Weights of a small mixture-of-experts language model, trained from scratch on English Wikipedia: 7636 steps.
Below are experts of layer 2 (counted from 0) of a mixture-of-experts language model. Rows are named down (a neuron's output weights, with its number) and show model dimensions 256-383. Each number is 128 + 32 x the weight over its row's rms, rounded and kept within 0 to 255. Numbers have three digits each.
Before each expert's rows: a language model's description of what the expert responds to. This comes from a sample of Wikipedia text that the model never trained on.

# expert 14
What it handles: Digits inside geographic coordinates between degree, minute and second marks, such as 42°49′44″, plus ISBN digits and other numbers.
down0:110154054167122164119166111157065133069153120168103127153126135151131113120086123156156107125137133139079135103158167079098100157061109149170123070144127159125171153113175118168155090194097170142091138134110065104109143092154126128093066143169097110061095175054106132138132120130152134141098107159169133133130162068091113128154079140146168161095109088118078085161106105155133123142188
down1:122096131172183168108105088095191074160176065105127113163142114151122129153155131121137125099153102098142150163193133119109093143075159099116118184156100120087151169207087149129122132158112110051126193128143127167102102095109125106126151114078137105169187126124174152158105111109158119093162208147096110113169094068075149107144081122176116084065136150090181151108098106102053158091154
down2:096082133117154120113152159114081149100133123096143115102169122135188153122146113125137121109129148127116126153136138150075082086151148147088087053145131171083122107133146089188146099112138170152097147102149173144157197114092144087132095126148057055076118201190176089131107058106064172083082119157134118143119165117157111092124096115092117143155087094116141136135088159088113129163124
down3:172170109117102144129045120111158094166174148128127165162087172120129052116113153167134107148202139116093108134150124130140140136145105144121169172161118139095207147121108162110108142103255111134123163141104178153136101093141181090106109112120109140108220148129118141071084134136117130084102143153141076136137121121132146052087166095120112085104111147192165143095177142107095095084102
down4:116122161125088145185123086146169183129145096125158162167204138135103104129085143144120068186101116122119185114126060119137154131110105119139107125146199127162084133122145113104117181134013096122128112188169127097178138115161142124132125129155134111147077114159135158094133153146130165135085152143154141179158132092125083164147174136125145068147179130137101085146080130126127096134120

# expert 8
What it handles: Words after has or had in perfect constructions, such as since, yet, called, on, plus articles and dashes in tables.
down0:094144109171126171066142185124126118119138128131120117137097140118152077114098164168106115135095095149108119081147091151142140150191154079133139146145199091097122123113103126135117105165244191140136148146157048204074163107145129160085140131162105119124142165171107062144134105133154165129134127176141144162115109128138164086183125156121088095114178108144155205025151078088152144127120
down1:106165097115099162129122120131136126121133119104157141159070120103156137128165143091145137134154144136091137177148134124145154139153118154135040130048127164111164138130135167156158054157191122091171113121200089120099066159112105158147100153116104106175136115145150204144131117113143136113161076111111117163172103116127113134157121128176074149095114083154121150151161121053119100168122
down2:124132148116130158126116168140132141138107133139121144106143101141115156126130140134116147103167110119159108137154131196084113125096176157121160088148179163075127053092080120101209128101122144144150089124071123080129128131119084127185140155133116110110112105156097182106116139148125148132157119153174201108127203130143170102112092121177075115114131182139133087202100114112103156133138
down3:169110128111090095094110175137156098159107075174091161155101132128119104165181173125114202129134161109154102089087113228123137139148186113097101160138152185105060141176077132127128126122078076159101114111132138184066175089091128138188145145082100171113106133135132137129154143087118099123111127099130113158113067155148127092108140129137072161136123105120103122098133140084110119140150
down4:139091125139079111105125157150144148066147114128154106157030140099189162093121134138134184126076107103185085074092076095111114116113117168096135137078147102132186143093116151099144158117123054123156153145116079167145157130113152115094127055131086126158127231143119115126158109179147089145124199118115103198149154162123132149181162133150152125153094105167113124114143159067137106200127

# expert 6
What it handles: Head nouns after the or a naming buildings, teams, projects and works, such as school, project, album, season, Location.
down0:118076195133190158184108111074156156115147146075137097163125063178137129145127128110145135136118118161112099144156193111122133117083111110142114151133117163156127092095194067095150192166144136092150142130136094175124121160110101092151158102156148120081060138058142112158146141153074111126143102135143089104169161104138107164097085127172124147087214173150156097145165115099092140137086
down1:081109119084102104123169122140116041123133155114096126197123177106155213107122142115140089151178119172119089126134104151097129106085133114185176105096060084183162120117079213146208109095109156087119146127165163117108126129146147126124078170094124108179070066164092121074143155153140118113107099116129167109145062142152112101122120084125100094163141139189142102100097132107129157054140
down2:129186182089175138152170137134146131168123121127103091128121111195149123115148167171141095119089097137065110130146114091125135111160134175075125077117146205160061185047163140148127144151167148116133137155132088127158183104125131176114140159142114106126061097119060093111117182172125119104074122132071102147165124173078095110134179171090163178144108100161127139130167187163132152160088
down3:164134101141158133144070173130152148067152117163111059141131086134176181094126094090164112109133134173139134058148085131150194131141128202159158103123163091169144152160117134154158100111209175149141104118097138128164132178172125170115148155076141090100183103106172145140196099148154099149134142159150094147159125138144109127152121064112088150110115122148116113144215155120123203136211
down4:118172169144140136097092123105177129116138160171108174161175126075150100073112144117106115165162178126054147142109130123075155078078152136082191124138076171094145143166170145112167142110241158116141064169115156164119110157151175133090129182095147120198126100144136046153134112063188152094121141138169130089159115169142118178143115112143134105128105122102173179100133111142128140158135

# expert 17
What it handles: First digits of dates, years and counts after a space or parenthesis, such as 0 in UTC−02:30, 9 in November 9, 2021.
down0:129183148211156094072133087111095098085157161062100139134123099096108103133120121177150125154158119128179135104174114058134069161071142129165116100142124128100106159101130089191130109118170162137054112193081075109096137131152134123127141154123149130145092153122078119117079141153108128171161144114136102115105182103157129122118108114110188150183125100125135110121149122120182142154149
down1:136148154138042120147138110094132124125074115156150092124096134119122181148126148167108108195081131065124115116079236123108146150111133113111097175153118068134114162117105145130132106137213162117088212175114184119122057099107118088096126161162116224128120096099142098092163119134103086091095132150157118148104141156070097132085154109136122125130129113153084135141108108100070145172108
down2:097089151166119124094133109133135132120126130066103118107116119168086097111126134167106146081124139136162126140138175068101096162080161116121113087172116110115145125194142132125135116123235047079138108170120122138113106095138147122088122135170142146155084197109087156136060141084143143210145107160087088153116122179093111113154055129113131142150159149088132155153123100179126140130114
down3:099117145079103095142133137138129108151105095151117079156195078107096153140163069085091103142095149174158186113147128123167140142153127176096058116147153081070107149198130150102111101134207155142149205128150165184107131099099154105136148120114146124145141135093115140129096101128141122139137101159102166147124147210078106082132148137177140129143191158119128146179093094146084121144076
down4:112138099137179169109143158170120099164115119155110086056137146131031117087143130128155083106139142103144114133104128124139214141122133119098096129151162159110082124060137150114087092138177153183107124128155144167139149095152077148162101116152150087165169139098148112155138112100152087039152113202166070128194156147152131080144152193095113121133160104099118086145144121156129088172091

# expert 12
What it handles: First capital letter pieces of names and words, such as Sh, Ma, Maj, Gl, often in racing or sports tables.
down0:131130116147110106116129104081101062153148136109145159094144120164132160099123138090149101112114131175066151091150117070071084114162116121073147089173103126145095132085160138169159159111159173105129135152140090105166103132122123124127137202125105124198128131139094114101103152182152169121119153148154132105132123110135145144053120095152104150117076131105162144104166124087189216130178
down1:125153100141114125121088123164136080150114222107060084161146117164146132097083197151121065182095160106067144106143140103118118114107062144109141153124119154116112118084079106066147143126019169173069133163140174108140124157123144159114103143068153150158105116097110117116132102131112118098060147159059148132108191068160139142068154129121090077124098125115144101133098070100140158094184
down2:085089081137156099147084132124085110043086108126168146119203084116134192152121121123092111103151159163099176168097156121110110154128135090128077110093175122099134132236184180164125171131118139144186148098168162213189108156153047124156146147117137139140093106118132143050143115147105174099146134120137125174141106126145111165062119096111105095163185136084094144129112139099098152150117
down3:116155123131100125110088107124186148128126125163103060155111124100151068132147127135106142102154110166139150190080122086176170100111132108103086128167138106103162122104098136096166151105125141100154110114097221088141162119102068187117130129135074111140086121129127158131161041107126116129162127155144136111076156080139120153138116120196144125122161119165184183126082082110100113108116
down4:164149099148138158151096087153049067142146115173151123170122045140101179140098128125105111134146137181145135135111187119116141133126124080149100183152161144122107127103132189174153137051162099149155158114148169162092090159131078136117103139121136095095195161095136114121111169123125119130137179099152181103166127119132096154131116127078074157103146197160087103065150135097133098171139

# expert 20
What it handles: Later pieces of given names and foreign names in cast lists and squads, such as Kar-an, D-irk, Gér-ard, plus John, David.
down0:118165113114146105094135085152202128155201152128168153131138137119069159113152146122123163175049128125127111101157156154099178126119211137126150115118142172150178142049073090184088128015043115113145070107128150074151159212134074122151149103049113160149107150139137111157160167110170124132154128124132173092091082150127113070049105124072153113051128127077181076186107177105183140120146
down1:187084160116077155179160122159181147150127116180167088091141068075134122121101172142072134105148082126123162175129132140129114154174156136135139085163153115124105112177129090138134160082255100095102086111139080135113084109139119177121164127137105180123114089093092145139179128092107114070108095154139087151169149115108089165225137126113117157102130122092063110123149101109140159128103
down2:137123144129107138128095081102129120079120117130109101192133100097190057145090151117105149120152148092083110099181200158163137173113136180101151142166105147129112071120216166084083092131200139192119150055135041143162122134113131100145152107121039145091156068079092141087136095136099073061171114137110123108152158065084113071102177157101132176171151151165115182116130138136158105140100
down3:179140170149161069165093160079106142096112174177119120116174107126114127096186106126062104119109113094139157140140191136099120091097148138152151077127142180120128105154146150077146140144182118150084170114170091148099132110127223140107078136103156134125100114104140108093159166163104111118098108100118120160153124097089149094155085161090100166119126093104109177125143145189139078093085
down4:141111132147097133112087123150097102091148158118179163129178108117138157086121115148058150130128168094138126135060078131126138055109124142148109111167164149161073140116144086136144123169107181196129126152140170140181131146131136101120159156176083105131133136175132069155161090143127143098142115108105157119158116162108109091066115173126163107108050078169133118087073226124110119114096

# expert 11
What it handles: Spaces, hyphens, dashes and opening parentheses, especially the bullet hyphen starting See also list items and spaces before numbers in tables.
down0:140078099110177143156197119104048117042111062143142113153127127135064131166135169103114114132154094166079118138166144111123091132156177114137110149123122079204172128141137145099094129136051186161143162145139170146117111204141114157156148139149186109099107163126139117055150131084158123117120120154174140193102121169116153110132136165135168170120168123117095163129180156100158160136165
down1:072112115124064082123161102093178138128177132117083145114111155118161123095129108095103107100178092105158120152171057136169116134087132139106032117121151157145115150110151066070142123105092089159114137107171098135120149136108134112133096118133103119134133134130120129116187179100111115127175115103087146136200093127134129120113094199112106156155157148065071088109092117113168118094133
down2:145151115141110155187154129163072136148075132077135108121108106144148158171121123148136159134120112168147107135141167149063109060108119125147133137125121118125145156131122091093137115145163173152065125143169000118098107167147135125110157127094093110163091168120177106163126143139129132160103116130202144135137120096096074150159111125179169082171164086239075123201096139139163148114141
down3:117126132056139167097097119126094108145190084161061115146122146190083122099141138112102147166082153163110146107121148085141080135168116140167129170158165087099095105149152124180129147154132083155149185114065111101134150167152105045130127124069132074151115107156117187112121174184086130132145121070093137076154170077093099176125125119113092142157062107164137120096178172139134148163175
down4:138178124151127044137150138169184111164158109129103149126112099183141172095137150119122138174141109160127066119116122131096139212167164150160174125126139172145125139131149144159123084106143125184138147118118170091151135162128179149080138155118087114113179095124134154124083066072153104070165180080089096144194139128098118107106130164125157148136134144025167162121131088106082097166088

# expert 9
What it handles: Topic nouns after an article in sports, film, music and politics, such as film, season, League, club, division, pandemic.
down0:179147149112152145137141169134152105142142071159088112127110168144126131135065116112144123111123137109098158111111193160144091111121105127139141095105130157088130149195167156073157149117061128141148125138148189146148081128096144112135104133133120097099106092035060065136101174148114120068160140133105144147049106161097132133145144167110125084184205183111178082159122164098110175152148
down1:051165110070184131104140117134115108097141120099133198129100123125151134109113093156125140153131083122144093236180145046108086142111145099161087154105147111177136168144133139140102134099036090126151139126180128141124137083061145147088089126135129113139123097129096124079126103195037117166086170165077092097109153156118161135125073117166112134117090131135116156117123091124160175138141
down2:108134112145130152100089187094125113099129073162110124084120172119192081139113116114109109139174097159103140155142067123145136165202117140092119137106189165158122131135132143117156142142122098111180143123155163123159108142089169172095116101117103124115196079144170186090099105115150141171071117057134127108159130083133068139179145130067158133106100102152160180135149159126113102166131
down3:145162110174134145168133101154141100110108082190083202095130119152165164208148138124149168092152151154046182145199130118060118095047087141127164089136164125159126093145141161090114125156092123132156127197111127154084175144161032126121093118142131135163178091110133078092108106116140134137086108131168131160115099158085180136120116188118114124143109101161123153126146153158167203107131
down4:146139138151140147140105148142088098134122116105101143071114130117119106104082147080170120099150098109147071117068124123148086089137157098143176102037137190177143132144159153118122155159145194168140122196143126172115072139074141078121137171103144138087070120162113124174163108140217218180134127147113052141176136125136117148120124158134142119141154092150129139129114128116112152139121

# expert 4
What it handles: Verbs and auxiliaries right after he, she or who in biographies, such as played, served, was, aged.
down0:104156133082086087133138142207112107118193100157117074091104173115124134143137133101149122078080130107186131117147140123130110161146105126167160116113086133150094161150099114119133117127106158092067138156140131138135149098112174129160108068180204086122095067096106115109144127147093103127067161106121088150121124113166126121208123097075111163111122114142123172123169102140138189161185
down1:115114108110117159145209113152094165126126177146214209096146095147145137151101101150138124116092127128107086100163102145112117162110135142142086153097127092141102113129134136130103091081243055119101163127135172093158106110116125192168068176126198084090092067108103141129113104104134142118148105079172171088062122135117137151106115146144102113161133155075108161153136121099139123083115
down2:110056157063156140116073096162126131139139131160070133104141152075126093149137085145094113090082131106168128169087065111140158189080113115196108160138122091088137178110111112186093046140116189098121172147106121080116140083089163111106131107118115106136127150100143116154131182144119156107138105113118182125198119156112106104157097163110122141152119097123121095143079195075084116156136
down3:130102143175122132209109162145079126102095083148134075143136107160134135141051171138137157136083145139173168083131123127099112103133080102154133092109133160143140153128140082097139119116181092152091143095131120096119108119197151141146119095126105131069130148100163114132137150103167143141149058083112181113106146134108071158098145176100154179124132182124129170115174089184104109147111
down4:180145129177140111145095115157140111132101202124078105138106171124145172129121155134148098134092084121056098080082121182186134149126169157098141165075064125115123114101067123162151080135000136166116130118149208142106141200115150098156121171088089071154108095172170115130137076142167142184124124159142143150125151092119200102096123171117124063099149154137102148146135213083114102146205

# expert 21
What it handles: Table cell pipes in election results and data tables, plus colons after field labels and = closing title headers.
down0:092070089126170103115182189163192120112096125099149099120121153110156129094117044137134104116080138144122170134125109097119128142134110136098085118044123118130105193100136052113119090089134102124179173131083152092099136117117097121051119091092150086173110078132116122126072106138189075111124143066110161114134169132222128105147135074113100086166118083131124134064110141162092191148152
down1:168120131109161095117126148127149110064065135194082080086113121110118178109070077113156181102098160164075177148147118085124105138082136155113114134136120140096190185131094107111160105111089050127092082092115150092111134116144177183135138057079123146129168076124118135105135126167161174111103102089153138086170113190145151135131187135091107090171129126157154087099120130171150148091140
down2:087116086141144097124114224145193137151137103092156140174134156111148146115168118145122087167139139088133129147125133116113098191137145209157108127082147153136118126144156146126142175100105204058130182147106140149169120076079148113122101130178129103132156148153161110055150102111177076090076135108093164158112093187175157142142107108074135111101157144104046122193161111096079093122072
down3:124132142097101118112149146134099130141150138172140063116075153126186172130109134133125116157159152096144130156153165108120179199122183110139096141064135111134141137123107157134115104063000167116144057159152179150132115145129146143101125120134150128164150082133122100150073142088076133146162197103098123161106110087146169196152128096121152135164124109160110100150096120097090104154111
down4:121146119129145181116108108165138120161138096140086142105131098111135097133091111083130159139108138135137117077123071177114141102129136073130168125123128154114125094153108157124149118141255084125109138080110023144093140129136141132155119118133073193065081138135070135137129172141122141152143073149088091175178154040116089132115167119166127150149120110068144093097124138126132104136090

# expert 19
What it handles: Commas, semicolons, colons, and, but and opening parentheses linking clauses or list items in running prose, especially plot summaries and biographies.
down0:102123112088128144118155073136140120115080125150155115095132068135142140154096081096104144106167129091150162150121159115130136114101137035143158100099120093150124123134096189052111093152146158103097143110121075189138133157105124101152155126104137092088111120119163148106139095152152093113130080102164133201153160167100164149153069179145170153063150174103120097134130114165152116083117
down1:127125105115162122146110096149075114067070057147087166118149090146128123153131070161097093121135125113120129125137154139086114091140105131169079125094169059114152150081137157125194140168158144066189091139123125155112126147153111137171165144195174094103142168116133167110155120140216179134143097106163120078117086119123195094125097146130083161125132143092112094154128145155085183176164
down2:121133128136110125099083153125170128138138138102160142150049094115135111126115148144118122133158141144197094120109159165114164172116192140132216184106136154147113101131139132136098071086000185137112112161145091053137105095130163150099096145093113134145181152090132123163113123184036099107092176192101170109080166130147138165182116104117120153154142122120119185132119160084109141094166
down3:111072143086167142172145075180104110114155119167090126082142156139099044146162166212142108119143135176122156145166111121123134191123123105112135126166101079098083078096116169135126155117137036096185132176128100168180144067128116148123173121189141118167134121151135112074111109119160111141120144129125223144125069161131194154098071097128103148103119106096170106066177117161126075094129
down4:075118151077108089129133201098127129098068114118115141179153094132086120129128081175156177106093107131103095117075112160112157110075109131117140165097097094129163114147133175124121069121000128109104151096092184149088214173190142130142120104084103159134113112140123128066129143129145150121086065127112099161115120108108153178124154104101142127153051100142147141179137066146146120107195

# expert 23
What it handles: Verbs, modals and articles in technical or mathematical prose, such as is, are, could, would, to, a, set, and LaTeX pieces like leq.
down0:174133119160183190122177107120090139139105036141128171053127086136134110114096129135094133132166169140122150121136136121130087123093092156120133143091095141131097077103145121107128129188184154119156122116072255117172132140162103078185111138185152146051100116121153099130113093196148145096125111103167115148117159122110114156115124106229135136148142093108151147113132066139046148173143
down1:122126071163143205062115108145158101149128185101115159074071177110077141132172059117124070121162161085119148137082153144115102134171108077110105189060136147099110159126133126154158110122117131156120094162109107186130127175132119078148165083158120115113143121069069184134150182157108143148132066079066154091177139068197099065143192099098141174116110119133139050054069172132185155102140
down2:158084170170146150177162113081122153092114177162123174129108135066090131178100087172143115096078096069098151178090110060082133117156196117158185128120179107150172124054058125073131154160129137125146158164045107071132106125131163127117132115162115080180126130105140134164129194132159129118114082117201133124132156146094110109119091124119130137165145113111097051145100147136102181105108
down3:142153158103156097128172124062183100148127161185156093092140119107148077194139148101077142168141126128109130101128072149113112108078173125096143116091112205137091136138110118157105095139179102132100186163153103109113132092096122132062120132107151147151112099114147141132172185119137131105115123157087136140175125147182116114170113160117083092222126116110115078102112119114156112172173
down4:159154131139140173121162104126083139119180202171147177185151139159170165176153152149136116108086162139100177138161142110147088136081132171126138125111105080059157191127094192105175126102121118130087086119089005086167145134155109130109122106104121083140162174137176114150096066132136103137141133136121137103138128157102109205077155187153148159137036098152058113143111147177165107115186

# expert 13
What it handles: Single capital letters or uppercase opening pieces of names, Roman numerals and acronyms, such as S, I, K, NPL, SH.
down0:100133062105047096087113108150112129140171120066175128073125141124125131095146127111138083136130132186150110082129080154116108114127205165095129135174121134131133158136127096127131107107145133103090156136146079124103035137104100127173112188096176151132136078121184136133194121157093139153121076109125142124167063128110130137140124123145114142121108137129131188133150174134152169136154
down1:120024158107089108134189140159163132138126233102156175093147182130146061079107117113167076187081143115145079119156133116089090126085086116131173088158122113131135142105109127135161163101027099139118142186121003103105195093109104108073094112127069158149118145144098118146128181118104135132154146103119114177110120061146132109139174105114131142095127114199154163130104106142132165126164
down2:169170126101151169146160109088131099140117106071169123162116161115155121058166062147152194150085062140121174117198156116075092119133167096120129117123142133120158072114076107156110139187136163125048146137194126171163121108115133133111070163116172156112135109105118101062190192115053109117201125147137093131163143133187178173177133160080073115095116183122116164129108179103145169138155
down3:090065148154138117182119162160113099105162158104127108157136160154142131130099157119201142112163147115126099153134122125130145177133094184175120084100168089100131137166146125121127113092048087094135142084079000138165119121146144104157099106154147129167130143121177076140124088076088103127095222076118165141197140059134069118156129096162125104129174116125119160141150131158117155147154
down4:106188138159146139188147093152201137177102119131110177097099135095164120170073124089179149142074116177124136144144120096131144162159171102117173121081125161142147102091126093137078090163209163076144078120133119163164075133156087145124078162109155136130092156144107158169221139102126136121093116101120143126118152128214142098127187150106119113107088165079134087128102079151134111148109

# expert 5
What it handles: Single digits inside decimals, percentages, ISBNs and stat-table cells, such as the 9 in −0.9, 5.1, .474.
down0:072202111124141167112087144136111159131130159127124109127185113111121072127130140133131147123099117075096152124153094119068152124138122146149141135082085135139098101155198101148110070213187092148229143119124090134216090181161162163102152129120112054131124119134092110142119127160072119148080136151119085161129175086119156094168137126085132167098164123084107094106050134136130148117075
down1:126154128147105068090127135157106118113102140074091096126123110120105123132146177121132167103136110112126139112065124157116109125088107157198126128173136119177169116081092118142132058078147086102086119085175174127063099143016161140162125204106103104034134115099117154108158106094106101112147149089126192093125064124164202098134068153096120088190111187095131162084165162140151113126170
down2:187166107073096070146152084126083111137153090145095120159134118143097122201098168093116129139108114116132157169070110135145115139120127176092137127072121195133138124101168092084112129165049124136125061129192101104139126213142085132189130103165143120127143077080077159072162142099146103092135114113129183142132102185152120177168117166058092130128073093124141086112139114113114158140165
down3:191136154162080091099074126161097104143173161155099162080074188110114153109117151137118109098127131160094111088123156192125105093127105156092133117113134146148131105093079095136142099111120128151084138115090162086140131094126053141145077145070087144141141106174137106178093145170173137135117178094130180117176121123187129107133086143164098109133113092128162084116154135128170124090148
down4:141148140061128128161122151072216127149170091196121075101191137121149196172177085080154126126125134159078123120101152179156120157180125116164108169105162163177132107113100128144102121064101109190173139085098174097162151094087155161101092137139066130087165100096140151136141123093137103087143091183132127146122104139157107151105182106090074152136076084159121141091124126159095142100119

# expert 0
What it handles: Pipe separators and closing parentheses in tables, especially climate and sports tables, plus of/in in census and place prose.
down0:122152137151144105102156130115144127136074133122147161116152141135134143126078108127160115070049165209087104095122122136165160116129096114103139168120123090162098111143079168139123164081168108154097150117199149127160093077092110148120143168105099128142109121166145140165151128120115111071138108096104170106167098146135125153160131126164113092066094080079174155151139143099136146156238
down1:104064130129139141119192112132157106177114057149094132140121111143128107124086124151117163185092174093077120144059111129064066098111115179129118156137104125113127197124066111100142107131151113059158122104117093114196122117121122115136083113083124155074152152073113112123142155105105138132088211145104128175127139131137128183129186125172157089160130129161069105134155141132156141122125
down2:145070121121082138156145119078112107150133194151128117082123167079156155138076149081098114139135148096124140133069061102091116132143123055131119096133180154098142209135112116113155168105116115054103137134121109196102090110152070093181138132170144115122106168155109124125110127142101128143132155138125098136156134066110154136163195146148178129139157183152149144124162166057140161187097
down3:124148123057104104121158183113172139131101118123169190135116183101167178047165112123111117134094170121099164139145111201130153127106151124106107198093150097130101104177121145082145170128119174164085143143143087123136191125089113128103137106114090110130165156093105132113190080075166099102113127136139140145144091174151093124159131157149144087088116110111133202133146050158062138115173
down4:184104126169136082147151099102125129115168141106205179156145148095139157162097057141078120182122078142121118158087097137118113137137082116118079100125127128118128157105137141128116141131239109161135174112114081144065141095106129119117151096149123162135108110159116113096117096110150137131144165139029086124162137099123114124148146142140147152129138076103134162116100050155110160092049

# expert 18
What it handles: Digits in statistics tables, years and vote counts, plus number words like two, three, few, and decimal commas or points.
down0:150123127082125149105170152166116128116131076111127130114086124154117107198085145113055130126087132130164138176120115030122090073119134124119090148184139120120072127111122092136122106184101125118173074084167171130115118123134070068110142109115160113144158119156118134139105155139093150132166131100172147086144166129111130125108108118196129098088082095112110136093103033124160150168106
down1:138044076149147130156161133120131127136090120098132107191128131112055145103174097163120118130116080092111121126199136102141147094141143162124144137088125107047170129158175133124126130075224198093123126204133142177090094142166067157163161087126125155187143163133175099109101138059187099141101125120115132029150102166098093106153123141090095158080183141081151096151098111134075156105087
down2:162109146132085131186141163196163073087122059124149144149160156138136135114118071118071171148067091101157129143134176204105122117137145131097126161122048112118097105221090133099146088179110138133103154079141222046102102131150165131083171186090128149127156126131165137114147104183154084151138119124171114092097107138140081167089172143154115123151116085086127139135143174131103181072110
down3:060119126128126190137167117126154125142162163109085150118140167050105159141135127103142086163099144106176140119161146187129140115163088140164085171120173161127085103138138115109117143116046046108109102132121073101130152174203135157178089122122134093134125105138130167156145172090089098128118144130065110059134164057117149126108093130116115135138070160174145100115123132087127108133069
down4:108124118115112095195157198180155101102113125125104139119144107122175146111108106159045136098092119073155135160127119175149154115110165104077130129125126112104109131181109127083121169159066090142129120093151243120079171162125140100158107132132130123135132102133123115152115115134165124153159188111111126090142127160084108162147105139144122109155145129116154180111110151160122184065123

# expert 1
What it handles: Words in species and genus stubs, especially by in described by, plus Description headers, genus, species, and extinct-marker daggers.
down0:094109122135088095130084111102116098120102121115115106108116091162126080107142148147120138082161131181129131125116176143171127177175122049176167144112114134124111128084122141144121164071210142138157126156127106104126110078116132177100171101149117095112083097142117126112162127117178158123124186136181087119165108148093046183143127065070119178125204113135077155159130124151118130139154
down1:128133164101147108121151137146109096118109134177173183136123127103067075090085111179111150147110132167126137127142114127091128136149095203123129134134140087112168115127139179082149094121073202109076074083162093114113140095104132161138131142132098134136127157176102122143132133156159074076191111100135127164186123142154136093105170174107138131110173109134100104091108127145126114130107
down2:127099127095071185087180135170124133142193148086116115076086097203129099133116153084144150128079107089183103147136112085134140112145129074164202083173139162109117168132141137106135134123178076169150132217115062084160138119135108159099130070144092137129102135193122106122103083143109068121136123138094140138177174126169141115084101144084066131123157113150127159114138152130155141156145
down3:121201146152108170143115107130123149104134096127131161088162134102127181092146101103074138144147084133154074051152106141124120149147090155154125198159127129113138129105167104191121135158092061147114131096172178117131109118187111080136086110160133182133090106097162137149091135156196174076110153109072064104086172109190149088133153133131036115128099130081131143126109087094116061090144
down4:138117143110157108128143135109153100158136147121131154153170106100134136155194092107131115132136134112124123122163125097140136176137137124146061116198157134132135116102120162141190125154030075107119143146153145083164079103132160101124062109190138143092136162126141151171122130155120183105106112116138140067122051124112126122206170186164162098143158175130087105104149163101137126134086